From a checkpoint of a small mixture-of-experts model trained on Wikipedia: 32 experts in each of 10 layers, 4497 steps.
Below are experts of layer 3 (counted from 0) of a mixture-of-experts language model. Rows are named router (the router's row for the expert), up (a neuron's input weights, with its number) and show model dimensions 0-255. Each number is 128 + 32 x the weight over its row's rms, rounded and kept within 0 to 255. Numbers have three digits each.
After each expert's rows: a language model's description of what the expert responds to. This comes from a sample of Wikipedia text that the model never trained on.

# expert 20
router:168132090158133130129170092110121116112062159096170161183164106128142151107143161137142100104139148091195154116149115081076148122159122164163200149172052135119135158135184125151116108108076118089136148134201154131140119110149107113141149126120118140138180148174112140116119128105097098093135100146146156124123143129127139179121171114125113163079196148130125140084099136120157130133148144162117137171128109107096062117109079114102141130151054095098150132167167106163180139094052151132100173086142102162127180137155120131022118172148098149113087165153109144105147138136154124173132114159122134095105184147139117140048096176140108149089061174144120095124064154095110149193143092132103145110123152126064147178041205142103122101053142165152053099163151092093078153097100123
up0:157147109130177080131171142162130086129098114186115171093141085115135191108120159142125158156142091150141202134142098170122134150116154177147150101096145145128113121169111037075104090156166136088094160159158168128199150093140115191149168140151148111177159128148141154084117147191193144127141101115088106110115138132132094097074107125183127130138089085149160176171100073069135114136095143115117153127144115043154067100142158145126156132085155095185057197128103112076155117100123157140101138097155107196079163136123082116127111139152089113134158121100097118179136088115156101124160095118111130183144121099122105159121154089114118183140153141089068141092101156067037184127122125139069113195071127057110193140140120173135129087119114122105131121093120120138103112116144111
up1:074144079102140092141076154178110136079113086168143196147063099115176176101143199037115133134135141155148161066153142106124134105151094208159147083157100137115105088155128134082156145148111169125213131133152128161210121135152137111189125163120165136108150168125122146097160082107101110166125082146134091090094109128056133129142113049149114125137154098162189072150137170148167109112175111086111156132133081113122093114121133099158113165085107074117096142082117092120107133099113188103111102174100104157113225123159103162139106163138118125131116148076145165121215125110178102169124121126150130118143131112139104150143101125131099162128129115183121080114094118106144140082126111108033141086102093116102163074107113161148137125100168076178125119182111121131108106154126152
up2:144093146158179157131110075172117094098151119113136157184183098156086158170041146102077161141134148130117134145104116091135129153148163082072170118123074104139129140173114119066143182117168136104179143145186114178144119117100090185141125130114162179107102134144151120036211083075138071136137087109040093130112101154203055146110131129131106172101104164160128077123136074135128130084183171171108170151136113111130152112114123151156096123124088081178099142138110160152115168133113158138136178104119113095142103183103142161080140164097164126103139127164141134158117126106083070156111097106127069082112126131064150119126099097142178168125111169131098104111154138027087128170123168130139146140133127045120171128102100113138145124099135104105134126184131150128154125154074128
up3:184084173140128122113120104177090065121149118143040208157132149174152147121187154103180177116056124140101094087180127154125153148171137109142166126113094132129152135104229132104154185113204103125113104100130112128154130158171131091095059123147133162138093124095185111190151141087144086122115122177079148180161137151117115149155135134164115137131113158130096061172122114165106109128140103146107111189117075137118131091181138098145147096184120121180115157158082138114135110152134079142124100143170133139088109195136092126165169067115112090148172110143082137164164086150117147061144106140105187145116075171081123150110127156083126141150121104176129175061117083154108086107108111055126171179088136125145124157114097092130157109120134136176078116078114107132103154157101119
up4:123159119127157106063189103142111118090139139121155089103109108139139119172131147123100145133155187101129153154096189101115164122145062119101123151098101154193119139119081197137155122154149210110103163141094113187167147150126067153156120144121105156171132083153134088122140064122105144158212119159086156176112104123075083192079145104131102082110074124143152098068118110165133065135127091137085118135100115084095177090105058130094134156128115143082184133119161169131145100094067101109108119100093108132106173119150052084144128162194110103150128134071117129155139120144152116127134090146102145103162107091113105133116122118172131126139094096121130119113124029136111146158062096101156196152141122133126132156158116114168103158192142102100117132194130153175067115103091041
What it handles: The word in and In, including in inside words like joining, trinity, plus from, during, and zeros in stats tables.

# expert 2
router:101091076139152107131168123174149148143170191145102149199115179161187103128201192161110170142150174132063163142145150145097141191165129177149140114154130143178080124152154135152118144106128165152095088132140185148098175129068149114096129111146186105093161085149122182097138128173121121110118185127150118093178094169125120165104140099171113114129127097186141164094127146150049164135181176089162139137163128124117147099153142144116067156211115052132074142090105134128102131093171156169125133110087106131147111131152141119129119080121177124132127104127141072077116109143174178150108112097120084109123162048140108156152135127114174152188119112111139152063114134107121189129122160118125142173110102139128099079143215116176144155097157170146141115072133204123140092097122171
up55:118123098138140117195159146134092199126114152130123098191151150129119114157145148144160090176100146119160191130132188162145082105125162104138177119165097085111085191102158168092131085166148124091070144209177093137146078088143124218094106147076072178129134099156115140165152194143116021223142142107166164123104111082176146118190185165161120121138130097139140188112105141134146044115125110108147101143104106109150122126133107108124158150163177099102122072110152103114112192141109118133135103151130168173078135127107158108111081117106135167123137138113140165131165105134067101116173143198121097169142181121187124182091165125112116155096107196100118121084108122095157131157140121135129112172138120090112098156144119143176124148174155133153147170136165148144112130112104171
up56:138138054115141129098133068190119111150109117152113208105100144110154164144135174070143154082118138146133188162127158125135151092106113135067121154163102128125215093145120130123099106152111153125114157181179172113148155111152180034083137145149120103081121157133118103140153169136134155093159111088140087132098161108073126202117102103103167106150124119171082149117085146113108101084092166126144097104155079110176101138152094099099086118053111086108115134139112103152081129062156070109099085131127112140141120099147100073122196146148077077173170081126146098164102083109212130157165156098138179108091092116138123132133109169170131166081143121146040142076121110124102144143110213175105119130100138116146147150137121135137147128073154166077164101147096112129083154136113079
up57:133150132077116064169121089163119141165143153139161113140109131157185129119170167165160155222142148188112138197089140175138131080165124093122144138174081081111141099067123185171147152111110139142119059186155120139140143134116183107109137104104157099162103127077123115129162144114096098081132122195138116103125086170129128126099143152085073137181101106135201200129110156153113144175111082148100140105084150147132156126121130115135077093144162144114127138137132170141088121160123116111150084140131176072121115105182159176129126121154075060123206147140087078139115140110093104153057130102114193112091079095152086128167108103113122126101146210154116139122161095123147148107064147095184099128174119132084067104101081139134170091154104144143127204092089084097122109096107107
up58:217174082116136136121149153175162125121097182135091079102141127115139093141099116126086202153113134142183117130132037146153147071145106122208172137126084094152108107174129137084154117151082154109096085140128100190106139128134114166138171167136102148125127133099145160082103133155158091149107159157102198089107136184157140140113124128125079158165168116194150173113105085160119122110107102137119122159135136090109127087148152158140119123096129140149107165171100176111151123134165175122100127104092118173109104148118125238102115099167192112154100095140149104192126114141041176170066140184160131118131188067150175152093080134107115126141130144155167100064117191109091117102153119155133129118097112135100124123110132205124131093152132154104116101124130072108184044141163119
up59:161136154149142206132142125140146161087138129169120061137124128137160094119132072154124116111161106149130142170115088123139136138138076072205114183151110101112156122105127172144175131200113154134061159194162130092110124204054153220121156160112193092161163154180159175119079097072179172179119133118108140148087110176131124141113179149106065119168161121097093107131165126072146189139104141104110099127089087131131168098114106133095148148116148135142132191104152124119179138126121104138145073133105163172138103133107195124096125186143139182105171150126146216081128103096131117129148125111153144123111153143139172151161110119138186199149079106139166194150140127146109138167181119064138124136086137119132130156070149149150174189126113109176134122124107088149111145156113100
What it handles: Word-final pieces like ing, t, y, ure inside words, especially mastering in credit lists, plus W and table blanks.

# expert 23
router:135098089147141161064198084089109159129100093107143086117159204097131131067163098099099107131092168102099145140145140097115149171079085111128149182110092152142130136119134122109138145110147111123237136174124115144132171115134172133090135138130079087153158143191096139058140155124180176150089125098154101151082106139099089149143189103196153127155143120083160122073143168136117111092157104145117139108137097137109161129164089124108213155167160102098043117137146143135109170142128077127164115142113136130125151098138143093090140121134202082124085081096065174114097180129111206199166157116108113124098060102100125136199116097139143155169136132136124121176135134153140125182149110126150135144146149116221175116130088126170108088094141094158146110160151085104156084126161102
up0:122146156163116102065135108144117086163134122178152198107141077142124173135163154116129148105165131124149158115132127156115137197179130165131156122122200076158127133149106086084099079149204087085133117145149122097161120075130090207084182152096114117131162127159106162069100134174198103158088096120080131162139145074095109121093162139160191148197101107133126185142127160089111143131134162154117138044141144097161095114123178135119165121094083099131053206157114182176127129146114127095118127098142154160092153193131107125157097136136115103074106130118102131199087063148109222123116116110062147151167104123155112117134107114121156175105123131073141138124140130115108156096100140136142114145067145116119123161147122198087118115158112162136191123151143128184067119098152118
up1:071133141107148077087066131117150142119087088127141189145059174107161190059161164047115146180108147122179155130130109108116119114103088193139152103166150107144121130130136141102129125159160121086153147143162129149167121182176168129099136143089155182112116160202069146080129118149065119174102136106101081096100141151113161114183139148141129136159130155116096092123116202144184167070156138043135121158131135127118070131190122109150149077127103063127104150128116114111109131097152150099057142124129158105105190119135115115133098112139121136077134103104133159100176125092129132110136033076155155116133098106157155111161119137122114247168137113141156150089152132112106100101102144092048150102169138090145094118136126163112111124067123077198124151152118127111088121112105128
up2:195148117120117085161145088113085118134122200118127169240146101098165160169098112118141116156134109144141111100100108080138149171151155099058079139135133149121103105094136072108161155083113101081207144154130142210158186132139097147107140167117153145135053154121130071083169145097126112178187101107106139090078093146176142134136168133134149167097105152146117079111092077153073119123147108123145163139148124142112167092131133123124077128095089129145102160173109135165111118172142126115109163207138108118144187156098088093072086166109131141101154116118181140156126106102133127136192153142149070053149125100066184090089062109118117137123136131132156156096124158085094094133160140137127142107143127066095128151061108132137158109059134063115154123191151148099133105079125114
up3:205168118140117151130144120138081138125144123121099171121153165132128166109178160059149153122083107122050105084143127166136151119151099171099146069137101173123120210124205079112158152109116115094168091150120100111160110158118080125126098087161127132163132100154169116170174105148148120145131053122075187141165113110124104118127062114166135103143190123111123072139162102176147097143144068118091142144143067164113155151140123121157093078121095106156118135103074132199144076188091120137139121146190090161132141158169092107142199086094089098139204137128131126065173137187107075083173086095124147137154067154141126176138144106136110111175113118163108167086096136103119103109096149174134130209113112108112163172163117134179164162108131109106057129113130118113098130107102151
up4:145131136159155078094151092152104101090104167084119103121121108139122143197128198178096136088132153135075131181136134115129132118138084106078137146173134167197126150158119170094129138121153195121098139139113173163154149131142069119198115203160113153127125137105151111076162083139121151160154146145137150176106147136090114107122125105155121122109094138122127079131105110088098094127123123126126141109152085070082197162103140154107162178107156126107104132123134121135183123040115142032113113164111160135111107106132057084050123160149102157111094154052082117175156130082179080172123112136147169109128104067113166137162119128139093097183178094164146086192102067151124141173127144137114156134141125157159132126111120096206116108145170097092141128153150143142079159103060040
What it handles: Pipe characters and ==== headings in tables, percent signs, and word-initial pieces like P, p, ex, imp, Ma.

# expert 3
router:154131142178156106120138169114124143097102204197114116092122165133131170171094122078140116145117188108068105127112200155121091142111000067089087136134124110142133149176090150091163144140138164109139134133132139176153108139089111122140126142117097085103129107120108115160140166076126139120165139057181151124139145112168127073117164114216195177121086113158164111069106082140160176138104092129122103150167161078090146154162067116113128133157106188095088058137173116125057111113145116174155119136129116125147175092126127147168140186144112097137131123146185132105159098126139122101134105118073156138158134073188142155099137128120148122123080142181123090112154159132059135192128111081093165140115183146104161130124123187112125103116102059110131121079163141138091132167136129
up0:125144127112124055161154157177146074112103149208125170080120063105182161120153131159196131121181102155101192093103122151082182173088123179143130121117136132110164105157106086119114135163186142111079076147161144080151155136142125184104157165114107129153157108109093127102149138172154127136140114121124130134077151107155096075090142119133118188112095074107165141155119138113138098113111095145111075142171146089168092108104153114123191111061117143174070137155128104148098085123086139086088120079185097159078157214153106129136102117116062077113127155095172148091120080133165111086146144112090131171118130128126120132117135095108171180109185117099041153098129161136041159139122131138114103121104105140121150087132121180115087139159168121148151151093183045162138124073148138
up1:118091114135158123120082193135157145097100094181160158139069171098152221078155099100121114149137135111139158159192158128129090151159113164124093111160112140141111176188066141101171131154109145126156113107133142125118074192153092128168118170119108124143091144169154139079179105165076155196160112072124105093102146102095138137174144113139115068103134139135167071120117155149108107104193120121164155167080090136146130120155199104147094132103134071123186132132134155156073131122156142143135127165121123122090175138130101176105101095072122125094099120097117122129177132074178168086094086142184138099163119124134116112146120083143181195162114132183154107079124138134144117150149128088024162132081111086164135100083090186118131107050135113154167126152099093087167109178087144
up2:118150096137113094119053068174155132114148139114167132196151146099118156102104156067075118159122097165136138111115131148163160173152113117066091142129142149104108136139150103094161167131162147110203107162175129151162150112138119103117171108111115107074054134092111115081192135123115081101139062118106114090078063125197118155103153137115106161152091143088112068150099073177110152119164172159112189160167148140145136152131120145118065134136108075154083124173137125098100146103113125150117133117110150190142166113124141118030124142125148144098179106091147100209137138107128111104132094162173117074142117167133188101129116043099134131128141159147124164096163148114069076169138179134088129160161155086118176150073131114135084119087142100122203137131150188139147139187079142
up3:196123117077083167172152047147100110123175120177068144159117106144138154127184125077184131130089113156101150092140152137089097134108084111051141182090099142092140126139150117132124124108155134129194123137144114111119172138157154101078118093145111136141149166117210089209134126089131045118117126161103154127100119107151089124135111114170111162146176182110129074173132149168145156185168062124097120169160084136160129088120139109159089068128097086163124122126038115193132109140136099135106120140121140139134188159161110142113205085072132107145167111128141054133118114133105097108169080153128133134119069163128165171105112161098097113090115123125165133071088109134119116108111134125166162163125146132083116158125134042128172129142060092122109092123146112115095184139085073
up4:132167134189130100144145098114132141099085152187140110088059117106174078154102165183125182121160177096114187116124146121168138132131078103092134137084140124190113165163069113094117142126143168111037164163141133154124151128117043131128139130185180136161174110145148099053170138097173119153192113119088129147165116123083104143139101098146153116125080127129134091124140093136099081154112138156113101139110079118084141192149088143100158146142137140102160124160171108155151163113098147053127132125118123187062130114180110112111120157185125115133180157084109117129113118153161092117139121138146188135127143110087129146145148126132136072134110096131147031134152071144106123156137110076126163169115163135214111093115106045149149157172175124125082130146131143153065097084081051
What it handles: Frequent nouns and pronouns like University, team, Party, him, it, and word-middle pieces in names, e.g. Prin-ce-ss, Ch-ef-s.

# expert 22
router:108113146142142142126120147161123190117127076122177102069130112169120126114117106136083157072133140099078183117173090134107089126151135139127098104095134110113142138172120149144100158127113144150123128127000116136090158102148138114120161161144134138092103117124095162158090139122113146135122192182149130099160142172145132166141139129172136093129144154115157136206161104130085076124084100138099138070100176149142173112088133151162154111138143105103058122180141133133124103185112137116159156078119056148115148048150173173121155124101155035083101143147168190140149161184079130135140185157129105124146174078146144125131117110179183093164100087147107128118164132142096119106118158080067119126088097183118142126159133146168161139169125190088146095096098087118121121127183099
up2:157149125128115097119120048143107182129154145112174149220154096090142144151110133066073098151134123121102123119151090125139129167134109067037157180160218169163116111147136070092148177169115156114186121156119142162151136145116129124107129129123081196111125146121160137099191153019134079151182105058083136095100107154158113160072131154105058184117086140152138083119108075154106126087122153139141142155140147113094127116109122164105057138122089119106097152181110143151098127138131137156134126154182105102162150180123093099068158147106154122122171131120162134201117132143180098087184143145193060069142104102131152086120077126130172094096144130116120117099126191113068094119108137105119139151160142120091151141109115088119118179090148096111162131135126148093128146148129142
up3:181116149166121174118154120194091114131132102131085171113089141113170111094157161146159153142065150144061119138167152137098151120137082125139142134140073135146212162127183126095119163114188130148140099129086143147147093109142127100119102090158126162107083139142196131176138132130130154126093075155106158152148141156101080156096099121065155159157165097088084069148115112132117098175171053071108145168163057178120059063116131106128035085142089121199143148144120144134139109174157146111159139151120103149076131131135097125174185068093155138173123103148150124121132099118100137094131034175139171172128093118136122165145082121120162127124112120190096157084147103101083105089116132086116135160111152091128098158117103097123112114131157109125055109145110096114087190116056101
up4:117113125145129117115165119156116160111147172132106137089100099108148131170121190130094181053115209144110178144076141071112125106133081108104148140098156109139133160158088106130147138113101140106056128176141181167115155160166074160156168186132128177137154081149154107064164109146153157186173168143096153188114114119128131144119166135097108082111081128125117083091131071168097093130130143142157123107137122046084187140108079132079134129145150128147181125123174118120178120105113131068102168129089151101064093135152095050130140165160114115139130132081117157150115097140157108108158124133123158106171171057150129185115123121154173125133118125131127095122101034123133122156110151085111160146166132170176174115118107126179182171182176064117128130146154190161058072104117094
up5:142087117083162120059131128180142115162132102138086112128109118111128180152172178157099138164105129156151164113107161106133136164146139099086082100176156146155130118108092066133147168090128167118118142133121168096125102124185197153109088078139157135116146135102154104058151112141091129125131145121083152152139125123121080161125174126150119079068098130109160098102087128124081101099105095136163094093117161127165134172178143148123163113103153181103101116105180092197128093164078106136118148087092086126030150106174068110142114107158118091100099112082115126194112111151098170248110144115091076139157089091093081179100168146143057094075151111093123114117158174113084155126160086134132093115146088130108142159097072099166153085122120214101116117130098150095124133173171107
up6:123177159094093079109102122177163147086206114034106143198149148138135153129099137163125119165174102141088098157128112082120136139137114181108122130127119150155131100085124135105112096124179100118144133183139175095074118129097104085127171130125103171133108150156086094130104137134155113133116110107126168160124105097140118141126116151140175102116110090094136124166135121123140110104104054121101127148106091138126152129082138121152177135125098097128153123154193145089129105118058173070116134088085193042155180176121212155071142145087093091129138100118135083124154072180085052171177156103191149162099107127131171082116172044121122170111105142184119153046138159131130152126087160132152090111146181096113089074111126114119140187167107155120115082080141102173160132128142091
What it handles: Inner consonant-vowel syllables within words and names, like fig-ur-ing, cad-re-s, s-ur-gery, Libr-ary, plus some line breaks.

# expert 12
router:161150122120107095122162173161153089135120079106107099123107149165156125102085152188131162170118126165137116078139186111088113109124063121126173119101150097073102133050042130168187140102147134167121146133134129120179115108125098124170117114119142157164177116255124175070095082100078098115097130097104108132140142125144090125162092109099166128141112160144155105190155104123150102135054168192157120100158103099154163098160114154081069157104112148150107141090117122085120131131123162115161140133129183055110140070087112087130132137130181178167128087118185107111113085177147151109120088159068145108145165114170110119114108154091100150075139064085113164108074113150096147137137099142107133145145128118106104105131182147164067194071143086115151084102149113077132143124181108
up0:143124159134137090107176157162142026122116132184118174046186141141214175139127109161114202146150139086153117077113115128111154154134154184166105079161132122162153072142088077111091131140168098083159116172150172124199168145145118177134166127114123113174167128150109171078065137168173101126126091114075154134097108138167163099110077127107111148127031127171139140138076051105089076149077085154123141117163097085167087135134158178138144091094132130163104137149145135174129125185069128095111129093187116131065120176149110130111101154134123111170147119154089081149099082097107121129124105131046104145151140128153137155145118097097107144137199142127062136112098135143114163120161093164135119138089111099122141162144133172130093079150112138110165103121137136163148082132139120
up1:107172094089161073184120131127111108111072150144133142164076113093212177100174144092111138129088140101149135131147132070121143140113102147135153071117146114099141113133123152086192125147136150128202141138146120108182142144124140058172160197119149119179150155155100141080162096145057144134144154126121091108081161093077149108141101069127134155136115113177159091118084145083126112104145139112132132203135090104108128111159149148096121124129100083112140142114111122109071136107121109106097124135102167105125168130125076152086102072075187139132154078120136093174213103101155101086166049113137202095182099102161153147127085136135096159161202105174137141115142129097123129133142133149009144093105114103126134094115110155161105122068121075199142142163114114110194116142149163
up2:142127151099083101097142090120147105100126172154167146203116123045122152175144129048142107138135115167116109076153105120159137111139140110052168156088103126170106128110158100089188150117175116121190099146158120168122178128110130127100128113153137147129071111143088147056220164110111102106194116061107114117110119173124122163108114144021144156095141179121163084104121096151089137119164164160109153125141073121113136094120144150138089086083088121149130168141114162177153110145136157168132205126144136100138107176158114147054093127097174132076119080107202129159147102137111124077154107107145081043150137107080135064103078110145141143125097127173136128135124194094098173146146161117132102148073165113133141125103124149121147159116150121100190153133169144096171134131169091
up3:173147148157112145137170072110068111115159150207079147122168109123152131105132150093158140105062131140081117036195158127129110118141135157081147129120104154175180168131187135115127143168171080148147093133113144099158117161152063106090057088170085136157086152109140155210164135112139154098182102131090201158121109118138110128129102047173141163122151167100086074180116177110130063141148078070094115123141095185143159106116153103148082049182123101150115146135094126146132119155101105177145111168140117129123131155138101170119194060114121052156146142110121110145153134144088139112135102139069130142143120165169105174115153188095130123139147132163168118091149116130139114122093147101114168165120119137114148106109084080165161141096141102125078105162095095089073161117103101
up4:163135117189125092110163139170108103058142139135165121142089066114119100168116160117052130096092183129124116192142198096109143090126095089130117159079124106121128213118075170155114153150140165148081157176111168157158146167137094125159143180165141172142131177121221125112146118148124140129167185142109132142098129128093133109106162086154090099129095161133172104070124087142093110122133138128116104136181110081107187162131098166157166157157115146108142165157160083163135150145135119077058160161104093178079139119140101068097133132123090097105135161086052143125109083153157072124099110178114146124143095093174082143124140120127090110161119117128098072142117057146118159161098134125117186167131146172172134117091146110185154099144151077118102193175178174133117144111087076
What it handles: Name and place pieces, especially -al inside words (Andalusia, Liberal) and geographic starts like New, North, West, York, United.

# expert 14
router:166126136092132196134121128156110087146090105160146102128111196111092091139112144149087122095123149081164225092106174142131124118123172157181142128114082147227156120041126130104105121124226165171093122132165115121109135122053105135100119103159108126154117153106122111162210112104075131118181216133184132097136138122137105108130082092165145081120123078116158117071097137110103099180152160113177099102125147158170144128153136145088117128167122131137132131114113110137128093101156123152118165096144149140111118089131146189083110134128126188159091136123132219148118202095142107138146080146129090141115099061113123130177135104122089061179148128102126146130134109102149100139107154106204137121077113127105085122170164193089132122128115140152195109133148181146178126104120062
up0:135082143141156147079149101142116078127118133161155206088173136156145184173134168109115128149160150125116176108120172173122147156126082130218116153130161144198121112118135088159170068211161095069103138150120181118169147134132077202159117164087120123158140154142151188087152153172195128143124148127080170126146141081163114060078158113105097109136071119124173193150099133107117076141122123136129098150143117037208101118134141140116142088096119117136067155118117178153129100129123137102142087111159127090035162150150081167143110142118141102093114108085141130150103085100100154139135090134130123176174140114140097164147155102130136166133140150107092150132129144084031116158098152146120123139154170175132111140110066192087096073154136134133157114092146121158122100079145135
up1:098141104104178042121072137202159134091090142167120137170059152118145182106174137056087120184110156161117168127135119093086139129158123208192129080112143127143110185129099145114189132122150165155188092102159170112198119147137157095127160187040109136147115185126099122042133163087073183158152138133084087140096143123104123112175099094119178113116152119189167092115078148107124155152155147082141132158127090161095112095141171100141144158126134110122148119113104081108130124114115138142113173128119123109130162083163094161082104125136117176097112127129099127104193112108150102101137074152130155146198072130163111140133106060139096147127161123131145102082159138123159089136142150104068158145089123101140134108151076160166140138122140079188192103111087135096154144154147159
up2:136128133111148081113135080150168142098168158140164125216225102084109184125130074094100130161099163146129120124181127113136141157164131124088171137153131133114132112111155074090177171134160117088162157102134090189134144100099076118118098158104154126094100165091138084112151170094086112176159089116117106112134096170150133165062130139100153159073110182138120065108082072161086115111174137123136161125158121121119147149142127142154087180122045094137122174141108191145111132150062153110135123125120132107138177180118124115105122186134136127099133086136178111148127134056191134105175079126164076095162096112140118102141089126112156141179122125116099202083166148091068120085092196115099108150130169123114152136079100140149143149071140056081179151132160163104194142114125138
up3:191164159129110125101100090192096109114167156133150166081161147128168144133138171076152141119092136152104127131149130115114094065111127094095121120096125119132149163109176053118099157094170115103123087143125119128148151143144073102100039139155143119106065150116192150216185111144168126148124161119088180183163142123152058105120087103112107148149170162158127057124119160143125143124203078070120122136133048202169092107101129106117080116201110122139123136089098106143134096195124107156121107204134170144121149158108128133159151088109102121137164165144159062154147156136102125056149115134128131127130084154122117156124138211108134139143128129153122176051106093158112133100123165128169159181124098097084162120140108104163148155129112157133134107090131113095105169148045077
up4:149182129155100083087195141182092124097109188142149109086112160126104154121127191156052135083151186117093161146115135080113144101146100137167117106127103128177085187163098169147127129163125224115071161101168156132151189124161104125139158170116181162127156174106155087088167141122110127149192144190055156185101130128107120147120131068094132145143071125149094070104119071147138080148118120096112069099096091102091131155120107132108156203167122082122157130138161069132143084124097156055108143139078137167106080133167120101124085145183138163155132154095087164102149108125134101102109130143107144125121092106139136151097105116101095116129094083136128109156103105131134128113142065116149159174148098157178154098144118129215086133172178095149100163145126144099099124063114085
What it handles: Determiners and adjectives like who, new, all, other, some, former, plus mid-word pieces such as ent, ra, min, fer.

# expert 13
router:158125130137107144199122158132122134112134115133187178087142092145141117111099096120101134090119148153071132144125103167129128107153207022132153157163079112179143156142151141130055145104139134081117101138133143084117164122122173113185171068106130108113166156085143136127151045189174182113093046141162129131115093111100145148102194139094126124144146119147102109106106126120141191102167133125108092171076148147165118146093125153121165142113117173080109119144102116153134147173092131158101255079137112089095092124129144148171101143137149150101123159137166173138157120147176211082117114132143121098129132133049116160154146126062143109135080120116137110104128110155090135147161139112179140154114099110107081145134187033129131192074147112127115079151150121134087130173118086
up0:085181140140095121084188152176138098172152162182142160054134092151169196167097163160168130101158081153136205137153091153130122156133143142141153074118125159193105152161126066139103098162121186085114097138165172165157152113116125161177168138121112136141150138167111145102161148179163124138053054090141151148068120103098114114100148128146118131143059079137173140155133131139135073120120127116109154116149103116148054145101164143103158125077186072132063142159135166110117136109075130157092145086196103166039126155151129115127134140130152102155134161132134101140092095150114119116136088132095125142147143127114144145140130078103160179201145157113100165144144142165029167132116114114105113161151106124125137153138098200086109116157151148118219133130127130200120142110158172
up1:044112129090178097121124144129100132086100138156145183125108162114156210092129130051112135139123147113145098172144093122127153120131113171141104129110159175132114147169136117062130116160153183059180140120176161105152165136123112091192121179040132156121131210123137146101126094159042163134143091109112091103100133114083112134109109087097173128123146115124152074142105131129160084122201114130186157145106070172160104180151156098153134122092121095100147155063164126138151119148130128115076153157154118103148163111146135145094100150112131173119113130093084114138236104097216122138094027112173161127167171110145097119146058104141142150197118161188155120071103127119111118102122111095073145123113112112137111106124092146152124101142154093160139108151119136135074142158120123
up2:185095098151110094178150124151103138101124118094198171230160091124108174135066160066092112159137128120096137125126158079221141138134146101102172190107128106135135143138139126099159180128135117108161121141123085174145145117131149135123122111135160111131097127125181096082180098121118099156136087061091096135125078183151122159114131132064101138116099160119148096099126066148114157091214114124128123135142106067116156145083107131148084140133057169113088192198115138159080128172150126147111145114151127114133157159117127155108116153160158170101172139168151197143068126120137095101109104120155071066094139122091189123117105059107169146103061179134089134089160180112094152207117159130183143123146126107124175101077108147150177096133177084124151127110145146104132127138104112
up3:179152117203090149144148148167103118167175153117136160117123111144153139148204145150141156099072153139084094111112139152105151103088125127134118117140124107134212169139171146096111107118157156101162158125137138115146133162169057091063053063136145170134116148080198122154135181095154138093134109143121153142156096112163045177107103078153131095113209168097113044121137134128086168166129094109103105192140078159125149121111136122138081080149128130168134135110070131165115135169146088127177100160130118121075160148150116147192159079141126095162177120159126089160105106140118106116175090132096174125079121141146152146151176136079147150113081090195072184030093134114127099091145148113115176143110147122151101135126136110122187133155143125153060149118141117147137146121067100
up4:148167133172100141111138101170108145090117141116169093092081074094149135194131136121141106068116183157089162159117123070117167079160078134112143116089085165171106154143082139131159133158102145107059128125141167146132173141145095148130137173152151137158191122135165081079141088090094150133169147153102160239098087150124089164121153102125088123133098152148142098148134117124122087179090133143132130132094115069117162188102091165073164213139119112120153149158148148171160079094082115070115147162099125154099136124118097065124115154180109156098136175080134164129121049161154091095144076142120168088138136109199101192102109121137091072132108124117149137130111035110094135178130129087106166142185133154118125147142102109159145173139151100086121139165121122111075119085105072
What it handles: Opening pieces of words like st, co, ca, gr, so, and the next piece after them (co-tt-age, st-at-us, plural s).

# expert 7
router:152150138120148140154133137121088159115085141129135124078111131125106102135145113181139054117116102126171062146204175138127146152134094158128106166144102145126112117080101168136185114141139130201179203112115166157084149113108142125108124100184067123170136104093122113114137149046104164104126141081137164151092093114151177090153141163104109102130137164145129141040121124134163078115145137116122101140114134151101185131148169181109172134126052122101082120115134094147128105166127162132133130170093094090130097129107101165110138159095125087118114103091129233083144075122148096197152158115159124133011175160183100089097119154072113133092139155099157092080160085122046128136147155136123129101094137100098106131103080107117238082149111167152138153105128150122134145149129158
up0:144151130196096080148148141162194051163109210160098157089097121158175148169187117144136137116148109146149172111147121149106181149138092182148150125108101109142097132129156078127099114197188141100080104079145165130155129145176134234073209142139135118156153146110111113135162132166146118122140105108065124136135137084134169053103164143179101133151065137157151168157132128076150060185098137150130079107151156104146079111139168080113157112111120117144079160136091147155132112199083127142107119099172162168089141155126150111123094186107106145154106122122122103108143065143156146094103117124066100141152112143092120122178119115115154223107134154082091156119138130068069129101169093138108158196106125129113161139127105151106127132174180142112127112129137117134132103085167177
up1:111109143106145123204089142146099187063084140136105166131081149096121174116174154090100114177096144077158177148157110105131137095136072172136085103154120124061153152140095159105211155167131142162175077099166140136105156136108154087143089206127116103132137145123099112109129106106076151190130142100136137127127122105110107125135121080108122132142141113140233110119108126157148066135154146070126157184125132097102084160157108130138129123088093061085140148114106131150124116079127171098083136183085114127132191161117108099166121099072105145095148092127131180143166103087146123141138125157161153118156077132158103129155142079142112181151136086161125149105128141107089136113120156104000179105103138115122174091118034195131096125102131114195176132119154150128095145127134140
up2:137136126151144122128156093113118137110156183151171132214152125062134213150088169086119164121140132175094096158148116120195143149160127117015122196123144200160138155146125050094170126134125145129184144133151116166148194097139139178111148133130115087132108119119146093082174143073118108138157093103076069137111084149172122114116194125077114131146111150135099085142083071200102123120123110096162157141101117154111153135154157149109097156135143104128108134128122161140086145139155135116170123123144097169117130154077088103086063138136141104083191113098177091153160143135113133110178086109143050062061084168118132100091081081104097120122126144177123155087127165063112103166134178149066087142125140106113155125129110140134119117072138064124164088137143120131123106161145091
up3:194126163157135116149078067140077147158155142131108129126096137145116148101191176103175103063165157111119116118128093158124106118116165077067095167103117184180193168111181076135130185154182149163192118157117119092083124161124052101107094129162157137135115156151140114185128143129114100169135131125116180154122069173172086154147097157169106114131160148125127025118110141126106121158154086083109121152134101152106123115140138112110090087124123131122158152130046132146089131155101070111145102127156134129076174094178120119129162062093111160164137187101126085111158145168126099109135100122125176138128111172115090127166170102128128103121081093180117133107099110115127148061055138103141178173106137075140138138122110140169150114175079116149045086103157152110141165046094120
up4:157137097164114102133156134153120182109121130146153144090104096123162146216105187113100172072147192171142147159165152074112161148137074104082131132096164139136113182150095131169127119129159199127030088158096123151165141131153081113172116159155109187134174138155102128055096097128114156157116157142120112149126107144116096137169121089126106102185079135133107119117125071178086118115075102106123124126130106110099176133127089169115137143135115136095128168172191099114143127102061131017103163178121130122070133161181082060105113127141164099165150178061129149110104119153124054158131076157082131118111118089173144146124116085151099143164113077159157131173162076185149130125122144098068188148137102160144155106105112115129081123158111105127111128148143133119100102095061094
What it handles: Short syllable pieces inside names and words, often vowel-led or after M or i: Sen-i-or, Lo-ne, Mi, do, -ly.